From a checkpoint of a small mixture-of-experts model trained on Wikipedia: 4970 steps.
Below are experts of layer 9 (counted from 0) of a mixture-of-experts language model. Rows are named gate (a neuron's input weights, with its number), up (a neuron's input weights, with its number) and show model dimensions 64-127. Each number is 128 + 32 x the weight over its row's rms, rounded and kept within 0 to 255. Numbers have three digits each.
Before each expert's rows: "comes after" lists some tokens at least twice as common just before its tokens as in all text. This comes from a sample of Wikipedia text that the model never trained on. Tokens count by the router's weight.

# expert 7
comes after: " to", " of", " was", " for", " in", " with"
gate0:148166091154124167120044147166146100088179088132062124105178111118100066066161154155082128150129126110170147091093170145127142107198136103102098118140157103105094097149146122163115144144077094
up0:171115133163121120107131114149184139097153133127143119171164105065186095172152094105089118161094119129121133122075121078104159195098133156119183116100215154059151131134136127137142083123126124
gate1:099070136186152154108144145089137188101156156140119134238137141090136123134138093102164127101105145113111088088108131117139142123147068098198155185153103106177185117109181113117089106177071098
up1:115118186142082104125184126123112091140076128165066153198153168094182130122149082153139168169154141147156108138107095094119120129126107141124193161151107136128178138133148150107093125146120091
gate2:107087148122217158126175062086121171160105079144139099116134115126157096179092140096093078080135157103107120044111111104135126116135133151104154097122051144111105164135198091147144219154077146
up2:134115160102171160117140142114161148149110097110069081142145120128195101175128128108101054124154147078127147074149100143138106105174123185064148057155065141135108166168162106175116182171156103
gate3:134099110177157109114167062076079090091117133105126150125155096150088144127064161093092069139095104135169138119133130135159127184126178127132190167148085153134098112117136127159110057146155073
up3:113120107082112137074122063173115153106149133092126093145129216115202115098135073190109174138109183130192175184158016118085151177157108156132089138132155128179182157097124122139125114181120169
gate4:154115133077085106111132116142134076135146128130161194145163124132163095103108133129136071160059112164136144111190047135106148085146109179068109177123158104106096108089159116086140106139024131
up4:136150123126122098143137139078095124149094162150132196172097127181092142084165108150133125111092136143116126065181102096115063109189158137118114160103152182154106119072129130114098150136107156
gate5:076145125174193165144095075124115119109154188142104146104179115154130094125093162082099114151090108110123160094124173095138108121131119156169083121105110074063158112158125084107079129148144185
up5:067163153179152128122140092141066142162114158105094111123167100137076155172119159092142144118123106094134147100140149140121109101097162132182084166132130029090138071129098191089098126142149161
gate6:140120123132127156171084116107120126116150185123096075095140159103155105145056102089183174146126148119144160093144074137137146228076160255127172186119132139166041108116193129163164166157075159
up6:159151098148133169137106078139086134071118139135084065158101127109175151112060171140089178105177104154173096146125180167077139132099138182153152165112109119159108133128168154065093131122075137
gate7:168164108174143081160137176087098079104091128117099170145174142113111150070152133096097144176151130182170128134132116127102139153147197161091091136132131087144143137149166116172117149141166130
up7:127191119132100140135112131102102156103094135094067155156163123142082130053074151044156133127168147169228150166156153097147171116166167125115122156128109104150162181139145084160116116152131116
gate8:178115108181123137158110158185105154143114112109128162202075123118173115162090149160129201076022120102203165151111152105152140160084139159104131156124144175136075149118166136114123181148094096
up8:149156121123149118123141069129070137136173124062146130125151137157095137103124102107118155163161167163069179191149134158142129154164162099199133153133151158216155146136130179140135059095151109
gate9:198138174164183160161152141124119164129118123123101101142091163070175064126126150171079175203092148117095144145113102157159125130134123087157089148145121097135123188152131140127179164148153124
up9:093119146121139123124192122197108028171102128127120078153112117118083170110081073136113086148064104101146063092090120116149112137152087105134080167128114082132053099127115182151086211096118098
gate10:102111129100093157058183127141101101188148133099088094120093110150079155149122132134160111142143132100146118121075133109187165124174145135153099086139166159123194102068128113150158148143104152
up10:137163120150155171097109115129102171115161092120176114136084156120123116150159137141123106141156102143143142176112146194136112141171183142164125094130159189137116122126178116125122133178101150
gate11:116049111033144091104069127126146126125151119166173157158146095136160149179112111173136115130152159144196106121165142138133133169159146173139161164128169159086125088163113178187194063070169148
up11:088191150088144232154139120154153101155123140167117111087108116110119142132166096128111103145134134125095145098099115154162136128138166088091193134140131146148099173084073162073087157166112136
gate12:101088136083169189079113111143129101138152129126126162107151127124070144114148143070156134129088160136122108095130096189226112167167110138123162118127152189064090096110114142141128086088097082
up12:104127079152152129117152133143116121131085112125099104173085065106144124157144101202113133118128140143119112165159086129094054108127073110102158141161048123153094142148131167079104185115123158
gate13:067149152189130105098129180129159116107126093174095182124134136149132130070122146133139131152127191110130124149141163114121141147182119179101175117062088087174123125108127095132169156172159158
up13:153166122169133111076198151114132205107156131083085127116196155087144130205146145151113118117141173102144090118142155117056168175096125148138118128086101124104075143114096150154172185155137154
gate14:135084150130131098113072073163140101133132101109128119166171107122121195114111127116158114102095147153127109163073092087131045108118157078118118145097194085146173109124140120167178172156124112
up14:134105133084073130166106116139159139168179085094137206153133180017150158162186092191085126110126068143108106124137052152055097146173099139103148111083148136161129076145116061158172090106136135
gate15:116080097117124130131040166103144123100137130146175115088095158136139111136177078137063133119146102143137119117194156117125120117113125136068179127136125125108116179145108080116077190113159127
up15:167151144105146100137122131128144119078168112099107118198113091145151122085116127142157096134106122124156159140213101167160174144134170113163138155138126034168071158106118171166084084080167096
gate16:147177158188125128153103141110092136141161133063091064107159134127143120145149160152139110089152138107152113136131124141118163151151186124125068036125121123110146144092113127110109144112065131
up16:081117088170108121130162083134121050081148143150191134129113136101068149058111111108133132106131164088125154181096144156139102113121075125153203168088093143142077150162103148176112130132128137
gate17:123092081108128159122098186105131116131147140097175091191131132178184113123109135137133153150162149173145050140155140098108092111105093151103158132118163169176090206137158127102161141109175080
up17:135170075103112123149047118126108151119177120129153039131175127166155062128116140153117120166124148210128088102150091115135084152117137124139134095101112167105085138176132119123136112097166072
gate18:173134126184071150147169056153129137132087175104053124119115104157154113107153171073093053154147096110094142065148079128207125122147092162150129135154159166127108103200191139145085078156117106
up18:072153090134121090144156088093146110128069138161155070112120121123113127106144168118178166116117088150152169131136188118085162092138122109156141165146131155125083166124136106114086129158144109

# expert 8
comes after: " |\n", ")", "\n", "0", "1", "|"
gate0:164134178185133155134124169097159164083122118134134054087094124157105146113084152177148144143141136140143076109174121076111165161146126087095044126170101147131128105151099109088105117105198117
up0:168126132174124128154107184082147175149122086118130094087080141116128162128094152180086135160105122141126075156123089047091172162133121077152046134139109162059201105153066140123087101083158076
gate1:139068137189149154136160089166198178089177132064114150122159153067128126098140128116164142162140164105191149150095116131100157126157120170113156154068138148127130115160059157111174161114111073
up1:162077142186124144105104063123186169107176102094102170094143152137119161129156142119126192125110148144136120192036132102121141133187116140105187130132184152115180130119086181142152138166146091
gate2:164122178129157123137107132181166142162138098103140116092154144112079042102132131102092132096102136126088153143180148078104127142117099197174114107124076125143151139167120151193118116065150096
up2:089134165102198148090102095137167121194164098105144105112136066077070073111108152116163099101107109105112145175147125069151117158171106179150136102106089123146176123197154197162146130075167097
gate3:142153163151137083140127130096070121129132070141112131145058087147147097165129138099115102097159169169099081065132125135125177198143141122129105116047106097134116153108156118118125173141098113
up3:109070105102115174101138139159166136130151180099146100134199145097124151124157133136146168140083093117146168172106123117108066066111137147140171134216147161114130101144132151128146097107147140
gate4:160118146129168143172127175107111130109065091154093163124115154156109170180148204141094110116152161115122082091182145066128180098093053097171068138182102078091167158098103130085099100149137223
up4:115114156095119127081115118132153143161190115112154149130119140097147141158131060153166160121107037127159125113052156163196072167178193119121162061075226124124091074138169098161139166125105086
gate5:093101145122181102077125117090147184080092148105105135143065111127139124070153109099100058138142197122132128149105084129151104094106113127137168127157096105120095162150082156128136145114121088
up5:141169134132117094091096129142103213129084142090144138129124141116131095088131118135088113172147168142128193098106077137112071169157083192128131120117136073119134128117113147086112110100126155
gate6:119152141130113178125109170106098132107095069144126117145162123183094099099164122096145172119167162123138024135151119150170119156180171109150117157101121174037131173139126114191077098141181124
up6:143110152106129093152152126151114152150162190132109153140123119123158126133131139181105094201109126121130243081115125089128144067095070136110145149160075090193071124094145146043165158156114158
gate7:114113154082173094113069130090166121094143165116125079139156068127135097116106147090149155106099128123086138122172166089118128157182161107153111124139153162180125115100144106119148144095148135
up7:186105074144141173080101097151131136141148104132144059078125140140062110103082142093141132135084126161067105157156129101124129164111132157115127166159116164158087114166098157086133086118149192
gate8:107103102126116106176142126129120088205134086151157119135103153185140112085030140137116135144116132125093121161081089122165135144172141121141183133132135125150140147141086166097129120116104126
up8:122086093137112125100109151096167146112117107113178150120129064127159151128145126191122131143147168196130104116160129090167104108131106160109198111160127153114111092096091084118158130148119125
gate9:123185129141099131123147163117090178156098082151116170081060159155091109155139142112169157136143145099169174151143113077083116120134137132054187142133102114142137228156107136116147059120073138
up9:147079182138115147117112177184160112067113127152112157112173149131159112168106137192116127134179117108109160217130173134078200062077123101168114093140103133059083129167118138105158061200145131
gate10:130181144142128115137166148134113120150103174084137086133126144122167063178099145079124092165199124167146092109157115138157175119080140093196102135159117146154153137094162133116138174099105095
up10:125134080140166131079115115103166116157124058149106151120123123133082134106170120149136156087106124138091097149120075136123114118183166064134129123116147104085086118153093079136079132130153101
gate11:133157124134108176171127129114099171112129130090158117141129048105127132136065092173129056098143117161064115138099116089061177158095111157155134126134127159173107076175105088119122157117111160
up11:104095142136131140143213139117232135085203096128096119076125161228108138115012143150174138122094162138142127144119136116095114074107131117086115175132149180167124116088129065104192177097195112
gate12:155129117063124186090075157184118130117141116135165114147159116117116097175128160100158091179139085116123148138119138138128126132131148154125131142101168114153154154131113136182087083156166150
up12:123099173127099119123145117140115113197158168153166202172083123078089123155142157136135126158105096118063170163152116113137132173153173154074111119096115095149178113133106174157121134117121135
gate13:104069091093130132103148148128159178099067126143099155023094173113135155153117118124137150135155160128137140069143126078139172130116116142109207114121200113102162115099139116086154140115191157
up13:106112100132103067115119134127071096091224177126142123097111085099188128114068145151144131120141126091100126087095146103115085119157133133117165105101119124131086139126106093131104161098126144
gate14:148162105134107080103131098142144100205139092118107165205175115150092145057070114167160114111080174114152175161125132122108190171164109099142070073114084104136157214135110129086098097158133197
up14:120140166134108116175126167103121141131092076138173114195105136087127124102120158175132107129146158149138151113111073156141121080152133113163097110110097104118145120110146099102194231121105192
gate15:139111107140153133133157147090205096098112134153161129173078089140121123156158154124202071145128056177118130097174088127066100087140125100140166050183066174148188096072145100103111158128152144
up15:099147130113130103097122100153125039115125155148165084127152111126068165145195038135123092189109075164149100152174185141168106197086067133089147137184112130095148183116122153105125155182153111
gate16:115206141116133119125075136163111147139116086120159064096102101115175108111116141137190158147038172181159145187138160080169115134218111139169107145144135153188160134116085142117068162067114088
up16:123153072127082150146138127081152110110206126157146068155133099147099114071133102082103087089120068080121132141091140144116175174109132121103145116160077100121117104164197141075142085119170087
gate17:083178107153087091135151158137109100112103121104068088138086145106108186142149101124102094116106111119100117094127157072125116143099126125130113113153139123166092150117115117139149185152094141
up17:150142100125117099143121158130130103157148095129132091172065150097202195076096161073117143055089148104089156125079144126136106087045152109084126149063167166130158110125137071155122120132092117
gate18:146111150165089091128122199153113093128084146156106173116146155140183131144159140128089071103114156113152143106153098170163116121104152115120082114098194086141139116115137124139105124089129109
up18:134074083179219093120126135120128116118049149148106094171122152089136091129124156136111110117079127154112165109076123127132104137096140111092144109106109195131069069125074090167107130128192124

# expert 10
comes after: " the", " a", ".", " is", " as", " an"
gate0:118168112153167110114178119101188117187129148152090096159073108102169103134144064163148109122163199152145096137157086079127182139099124124180141166059200110143089105189071156089158146112173158
up0:149139158113116083096116090097170153115094125093111148125116160122061113071113157076094096174161114137131128090103149154140153206182208145111123191109137116097153088117140143135126122086084177
gate1:156133117152119122123152132069099135160127116129088106199092134092139159129129126172129178159110154169165157108073125139108121123142140139084141120099100151123108126067074159116095093081151137
up1:136110152169094121099118187109111137144136146182128109183133108097170104159163154100151114114126139091075103107165135108129119132086182091151181110144171149177092124112080131081136188080148120
gate2:176136093111113117150160087168179126178177132151124134190080098123091152127147149097173109198126108137106123127116178121143141136146135160087112148151137091086138100112157155134127105100112137
up2:109108204034129112135142123112091143191045119154143124097120203135182146085117078121138088067122086127115112142108061108110138130088135074100106137117134135112116125161108146090080161112166095
gate3:141128093123095124152169122104100182133114084119126175130090104108088161098090108102166110122152159108115145101156113114063138093075123115108120092118133137112116123099150089084139074160157123
up3:185171132181145135112169144149129192107078137109131101141132091144092189116175159086155123120209113100125142116099144122071104066133127116133166113128157122111066117062156179125100107117074172
gate4:125082120212186133116064055079163139120087091141161140140136135121103127089092121088135120090109208070110131151168149109123136158159142107134140137124157194086110157197100150168120127120128153
up4:129149074060138169098078060188110139093180126129164144093105138097110086122113181070148067145163110108144101126137207133140126102113104114167125118091135107104192121087120119167129111092130105
gate5:074126138179107119068148156135138150099094155107128114159178098039096093198118163083122153065158235120114143171163169131136132187106168142113167111075164106116138129154114127117123071139118138
up5:112124110114150163143191172104180183121141050042130168084086112145138149109147132125113111133153096093115177133074105165097133072133080142143109162139109128122135095113160189105076120216149163
gate6:126145136170114169108139151086159163130157163151140135115142115104180133042186103141068160142178113107089106152155169116163091143154123153141108127126150097081129089146186098124097090161083119
up6:093116106121123127175060135152106130170124117123097186104203126124131103155106121092144123121077125150155189085128123134100156140167095138100134129140160125184098106109080117141132157133171114
gate7:128147123162151096116091132157154065138133173171141130125092118088092089063164124157120124127102101162168117093073114138118099048145122138112177134111096094065125211187150109151185143164120178
up7:170107151158109137122212088112136145172148112137192171086178149121179139142106144139145137094129115122092114177143117099157099167124100089141055105123158134176134079156143131108043139082094095
gate8:154176108122122077142175102122121100112114096128136150107085124141170203130104127126060046160160085114088090128093169181136076182153073117160148161132118091183173139096100158140134131135142075
up8:146109116169126175131154113102193143108125150130127178116171113097150146116127125172104152137132120051101113127110070114099127078169117141175155173129111183098102113166095074088058110194063124
gate9:163123131120119171112143121078092102093123124201106153179113075139151162153152090132120143168074139129193139078151185147152135178187166104144129084181067143073154128105120120146177138117132100
up9:098110105085125126139146152122120208147142127165151111102082128072131111087136090114138085099128102129143128154172097160110165094199139103171176131105103124086142100161076126055155126132164155
gate10:113136095136177088150126152127078143162137127093141097083150085134141066135082154099084086156124116127100081117120104096142110093163119121162113207172169151121175127077117118078130138126146157
up10:075190088131141162134150137147083122129159152123147068045199093113131117206098191104118078148089074115077045124135167104179082105153153141145115169126149086139143121128111122065150095125159106
gate11:140144124137136132162090134154182093144105113116092182108139102143111145123151097135111085181102115116128149170049114163101120133178148105135175174139163137136155123087119123117128124119140164
up11:113154103108142119152104105133116160154154097106178091095124131122107130143159139138120160114103069088165156073129184094117137150072144134117101104113134159095099108162084110142090037148186146
gate12:125143107151156131086148124082081099208127127099144131078152131061081076100079115128072173182206166120131138137185139067110109160124109164171148133070139098131135166119146156138136092094106144
up12:164089123136102113117125073138148166161117135166124100162116187176147147081153111096161112132127149114123088144124186128139101156120102105131086199117110167117151096200116166109168137099167163
gate13:165181085166197116150094157099112119145068154070152091173163125087141125128153087092167070162135087137049115146135151105058120144115168128165096113165136120057122138139102139075081132115147107
up13:142137078126167194162090200170076086058099141123114091125062096128159133135120118106147133154163129096103187164123121084170130154142111190146153129102106097097149055178048081091132112100131125
gate14:073150074170109175215100106097145185068162097065126164063109101127117148057160147091163103153112128069113108088120095097145103189150141107180151130193134081154134165212153167107117127106119106
up14:108132105158143136110092162098145128067149118082168090147162108134122089135082130177149162169138199072176162156104125094119081183160074142141146138195108181101105157117134145074132146172134155
gate15:113117094117091053132159189149143098080062169168099050128093115099142116122104112128117115085129099114140147155146164073101094060080118140097131168162179090115130129173119153141120168144089087
up15:160201118106061074138126178085184142180126134143117048150123143139109099139124145129083082029094108128164149171210126090120108104167102039137070139112137125149092106115068100113160133162102133
gate16:132100045091136095109131142169124126085109160120142160146103140093131085136149115114098093149156129107072135135146120159120116161183097105125119141081106171176153153133126148184106144199140166
up16:074186166140133092134098093128082172086106184126134136178121099146106147131130113118158124120118121155119130136143073101098145125137153169170097143172139094116159071116182121036094173065118069
gate17:146159207123096158154119140090147152096117121135129111110085113104136108101110119072140117131108117107136125129114097123157121116159066093126128153153054125102156165080128187142101158075180151
up17:121150149155165142153116127064159159147142112144102185127093145078110131102107127145136125135061145119167081138146131167134101157173087132139116112126134124138095178154130193124121102103120132
gate18:114127131113102128114123152074148167122139041071179108128150143102129092063175146140153153074082077174129074126090135120109108128181118095142138162168170071115139197139159101123145126173044199
up18:191149115137107112124082103104141052123129146147129036126147084150195177139099152101081118134096152066148167089137066118131131157111170145079115086100076116143136057193103075132098079111175113

# expert 4
comes after: "|", " |", " \"", "\n", " |\n", " The"
gate0:104089090102067134151133122205162162126140153149122139132124076123075146115149125107092083153118099121135117065152075154089116170162120111167122149092156136136098136056112131128108112146097120
up0:147130133148168135079101148146096141174118172145145118091095168156115139138137123093150146180095115143151131173130164109154091151118139130086116104112099104121111111128141119157128108160167114
gate1:126164087170157181112116165164100149164110122127116148181103163165109152166120135180111145114139120150091109120147135126138096151153130136130079109109150097075163071134131136087178124090116135
up1:108128155214148147107132149160141117140117116109144160133094130107107118157119137186166164138108093106112160116181124102113110164154130172121050063112161107083107063150158103108118140117100120
gate2:116113121158162095125139145127183144154090138168127127133100107163097189063165158141072148068107081108147124152159118082092135121126090168180111152119118084135112132092121155121106123125128130
up2:159184116152088144171110155161114091140171150074082109110120158074135068137148140154183098110118150161131081099117110154152150115130117106128168122102124126092087115081119116175129133127147090
gate3:158082117145153196142141136153131143160153134126118142126150052093124147100146125131113146121142124123073109228138112138166191122192123121160119104080139085116126113154134119149126132116118088
up3:083160130170169116121145081126156144125130138120163128086181187103160119096171127123120153105133127114145159173089101157117097099149096098084074167154155190105161078111112119171136115090209145
gate4:104076117151136129147136124178135159125107158127157104169123058080121118168146080161139117108100109126122124157179122135165115137176166122081154151152135131102156134136173158118101153098084141
up4:151107120139090130158128131094141049124103155138140100168147101102141104165151091150136101110105116143113089160166106108174157130116122114095152171182141153095153183106155151160116167102102134
gate5:118145123096109146164135119101110139100089118163132106155090126140093100131104064071166098104143162085111108122084084079157156137154096082112147174124186087092116128100143108090116104186099163
up5:139115139093155097073139121207171100142142139150148158116133141109101109137120204120108137153106044141153134142075208116080113108137157129109116104162137116144148147171106166112080144088169086
gate6:133158175092141145159070118137149169055139103144136123170095135088109129126168115159150166107052087069134111102131121141125134135150068136132169116124125137165158108160157217164125136097129144
up6:133120153125057139151060116031135158104133118134163093113088105120101133146162147164130138077035115083149129137156149123151108178143117148150139119167081122172143105146136128127098124120161086
gate7:116141125187153146156163088110131119111134189130080134164099156169107167085135080102120145113093167073124198139122101104184107127158093115182142125077138091127144067138073169141101080119160189
up7:077164110171142128133152109161192141146149176167119122131156204149040121138115072124126137101077133124114132126143138134148183092161104087164163167118140090083171133150106154128139119153139150
gate8:129079122164139096109141150124143085123124129120108143183083110134106140141089154109118125059084070155126127117201066169096114097109135115124097086088119082152115134097139149154095089160086106
up8:045218133143114141075118120189092133092118153096042131146112180118106138130121085109109194107053121151140148089138102157198153068189117164129149124137160105133122114125184120075126190113130138
gate9:127186087124091095148085137121111085135131087129171119135075129150156153115093124080150102169156190086161096071139086070098160169094071189153186071140144143152157138123077133099103159146131092
up9:095147143189037127160125145124136151101113069105105166134113163095132168110160086117154110161124150187130134071082110116089114138144066061147108089184083126142140151193165137158165080136101149
gate10:142131100183125114168129138129133146139132125146114107119089118156184080155119102167119129046170074155082106154131168118051086105075148134115165148055112126156144130178079172100100111110136095
up10:121125099176149153153085122127111108097149078085133175111063105141135103111116099137149138104164080106094067139125190177134144118109158143094151139057084108166174119155111151149144107195132118
gate11:182094129112098172100093098066145143118128138135125090106167114109060136129110160157119114083109140096122094162104161118059105098103096184128148084168134112113128165146116154123112129219201075
up11:144147101153145139089137103083076070066132073121115169119155134054111139138141121093126119101113111081097152163120089129092127132142141118105177163123036117128175177154140117162130112152156205
gate12:133086137111097150153188142158095087144143140139159117114185159120096165120138071116147113198136112140094097161093158158143149154162124175110115145159153153091143118171088081095163100156108126
up12:147154132138178066142034108070149138068106132091076155173138131167167166160117125156150101138100183137157117069155142111107118130090132076133148124108117103190084145132144182117102171124145112
gate13:127124124085148128111116158155111076147128159168101112145137048139122137056118078110173108098119067123094141136116093116112127152121155131126174061151141111129128151141119132137097140090151138
up13:101107116152091099120137120114134184089118100118161096107140192111180128163154170142077186128171171130124131165141144108167143080122084135140062190073131127140142082100150116177137082135096118
gate14:160086196141092140184102105144160149106141094157170082153091103053171113126163094141174117134168156116125170089162083104128118165137120094194181118075185121129140150094148133156174139231103126
up14:159078151107107187173152178137148144059079104131178097171132079083143110133174156097157111113155155054155156077149159150134078126119145070154154116113115115187159152164201152100182182178125082
gate15:178109130103102158172209107082165129089158083147104173138075144097162132122124134165146074138139175135120142186145172138182113125153131120089103094188111073089155065082158131106136108120100113
up15:124120143097160134179210136029159085097124124125084237074084102094164113090055134145137116078132189162143120127147136138147136104135096154114070169129145092055079084117159141135078146098114139
gate16:075052097121132115099128104137193096113127128103159136110147161086141145071106135127115078136048185168133089169134158126086122128129167124143126150105132106095098150104134084112144186142136103
up16:147167158137127131151092107128070174093114115135122137139147105144108100117117113119181147164181100093142139074059121106162055148142126118140142169119097128143099114184140170094121163169149157
gate17:119118114163145146123241108114142131146180100134114151166166131152171172110096132133134126122158139105125124160173154141168120141139146138111165145062157132106123108135144174080159126085121146
up17:104127079126144140113165089117140145079170107161129134126167130116205094131149176097120186091168138109120125170171144133189089144153138112080160163088147133107166085127075140148145121063120138
gate18:119100144141113108097104127120101141114080131128131083148111096163144141195076132189073110154137181161082101064131092151090133113156138057143097107130148109127085183153134065115168090176129158
up18:134118079177127191161177127144163147120116135136090170167128093111087118074148183139090130131146073094156144156155145119192168120147132164197134138129147131068100083083103152142118182119104170

# expert 5
comes after: " ", "–", "201", "200", "202", "199"
gate0:187125197151124213128117089084099150163124120107152112121072113135071146157148111121139134153116141151126146104114115144093095176108158099155120074230132108102123067098137151135157140175095156
up0:125173052149102104081136177151172111148163125148123095152173124145136091090094113090081105135115079154156116108214096175115171130117094137052140157127133124152077214173129168188137101131139107
gate1:129117208134114176066120153135110105139102167107153162118075137129138131166134130083098145140122120131129145119126124168120105185131154039107153083175102175082128157121145088202145122073158104
up1:147135155122151127141114134135104108088088124203079155104108141158139102086158087191174087120153126109094116138170118145160124126131122136186128113159143089145167132114160122067111126148113163
gate2:138088161137118124120121123143127121135096138136051141118077152157094117144116159148114156127151101092086139094128125125137164081134145115108177104095090111112133114110113196128136099130143171
up2:098125095112141124104123116186123178121160112137185131145133107123151115154119128068117089096151110089144075135129083171100155134133165085123119124116144142157133163097138087100116189130165113
gate3:122150121170099168129155110089135094142159098094067129165087100121137071119144132184166119047149125107133164131119108132151098096142134099086150159207107075063146101151113088154146183127119157
up3:120143105097090194131134143184196159127118122129176121125140158113103159207113112137079114127095154129142136138131119094133159123108136137195160112135143153126081182045108111138093082089095085
gate4:162081138156223153162145158187108166137141094116147129098086125077069157136148152143134147149136141121098173092169112138140113117095168149124068079159111122072109123183116119086147150082084061
up4:158080101142128167148083151130143133176117099116133108066098126117086136099167154096091183182092119138091216143165145163138078148123086136083104121174136130120139118148145081097148090094152097
gate5:156114148111171128130143114114160075154124146129108129100136129155020133179121139117115090106117150144157136143108073126123107152178166159168140079128188153109143106167098137112150140124134074
up5:129181146126194107140189102136170137136114139150146099126110085130095108155147160139072139171134154130133148116111104110097110116186149152161155140083147135126146100156146143154129165130132081
gate6:051102100158141173110136073145157116143123156142164114168129141189068174129104150075122087083117168108143101106142163128170147107123111070156202147157136149131146087046156126089115111144079085
up6:115116068097132158139106154118139144193170088106113147139121171129124192091102103119088128108116137161196107086139194087122122147084122086055104194160127097087137098182108132097179087153131108
gate7:068139093137121160176148179099119148139084121115075130194108146133104143095089121117120150207200144146126127138117124094105134134142121140090063185126148126164150139068177151101107178161086144
up7:125103123157147099167116084061138117115155188195161130105140102173137156145161154112140184134099097130137189117101154116114038165175145170138131111131125115143141131125136096104164107124100075
gate8:127111129155101141133184051139103105109149141178064076092103114097148151059133119116138137133115115122169112161101150217128133144064191122110132106131110112126181177124153123147159123171146098
up8:182137142173091145161087194096144104021175148102157077078100099126224086086127132125109131088164146174121099118074143136103102153122144144125116165111163099114124163107125146118154167089157128
gate9:097112148076185129142170177148121160142143201147143151129161100079094094204070183153154133147127112116124127087146140159074105151165105125104077128156123140121093130151169140165153083112160142
up9:099101118069153100094182131165153123117141098140081142127106102158121126125170140127142107156098153126057131138124105121133154145131165133125073156137075146146094111119183154124153049144112146
gate10:118137168127114041156145132116142140117105073122146137120161129117100140143104094178152084121151137133084158092070159153125137129141144122119127107147121132119189114155145145166148182147116101
up10:157068161164110101096139112128154108096125112096148143116097100076091154107133127127120141158117177212089089141127137120123162065194097144122142150124187146098103105084125129140129091125177140
gate11:168080169067169166194117110105088174100095144097141086068110114134052158130152113150062138068111135138147122138149108094114118175173076073134176133148132138068128093148153113154201100092141074
up11:077133162153148072113134135153173163143164129157143159140128084136172078138113162075165138209143141063106171182127120150182159144114151147120072143143138158192177162140088146075121141187163153
gate12:137153124188132135175104111119141131149162055102094107126134119123196115078094119192143150136158115138111100080172085180164137095127089068146128096094108116095125129162102119120163113134137179
up12:143092054096093123074175073210113065126163132110131093105139097170144101151084143177141084164135136130184100144157137108131116146135158088103117144161144169143133094109167078113162148083139116
gate13:126130133149193095123149152160152103125177222109112108120154102136176151119082126109166143155193139157099143196132125140116158064076131209149124165102134137087093121119136148118098147118092144
up13:148154104151128058143117143129137143071108101085100073094153153149192136162093160201163131113063139109157135115105142140105145161051097076145057100074127084122133162080128122089123147126113145
gate14:119160112116160097146167144067154064099134144210141116185143096094139079114133158043137150121124176084145113107156107097133122124148105092186172099123184102119136130144125120140073120144090161
up14:172122208141148085151061113169121150112089143085088126061185165142143173129123094194099162157094074095122167110150167191092131083103156110077137133119131154107147117130159094125143178077125159
gate15:148087110169090156186101132120129139094141106082154103149135169120103079137120158123117115108141121140129168176093150078109058096122085155150155122112088119106123108112133145167094061084129135
up15:089158106125139061088109111146139116144101111148130126107142120131152126150103104128111139093124122154166154069143135148188137175172209129082140152106118153109102162181148118156159132124112192
gate16:144106067194174170097124118175124155120126148117128174116100100094128083152131141120151065090104198126137090154165161160161154072113175134095127093116159139106146117142092134118116197140150096
up16:115132157166071111137093123093150135100112150103158021127180092171111155151152156124154140108118084135128143110155050139100128151115119172153166155105114110177130129097157126239086122108119163
gate17:144170169057186150067118131095070149159134057162112117099086113103119127079111132078141121100134101132135120158130155110158129093151155110086143131061057100109132156107154212140149094085147110
up17:098081126115157122083138160140119119110183092191096131082141096214096185108152122143129107098142158131099128138138134158122115118150130099094142144143138143183125105150148161148128100101139094
gate18:142162086185125143151124221149187159066157105152084213050097113104154064140094147142181108145133154172117119115198132145110086106130114161116143168175112157113152066088132129151118183118108174
up18:156120149069086145062108103111058057215090138063151112164128147151068155110157111108096150083149118135126136140089172113142156125109189107138122096124135125153134162155116144101124110128160058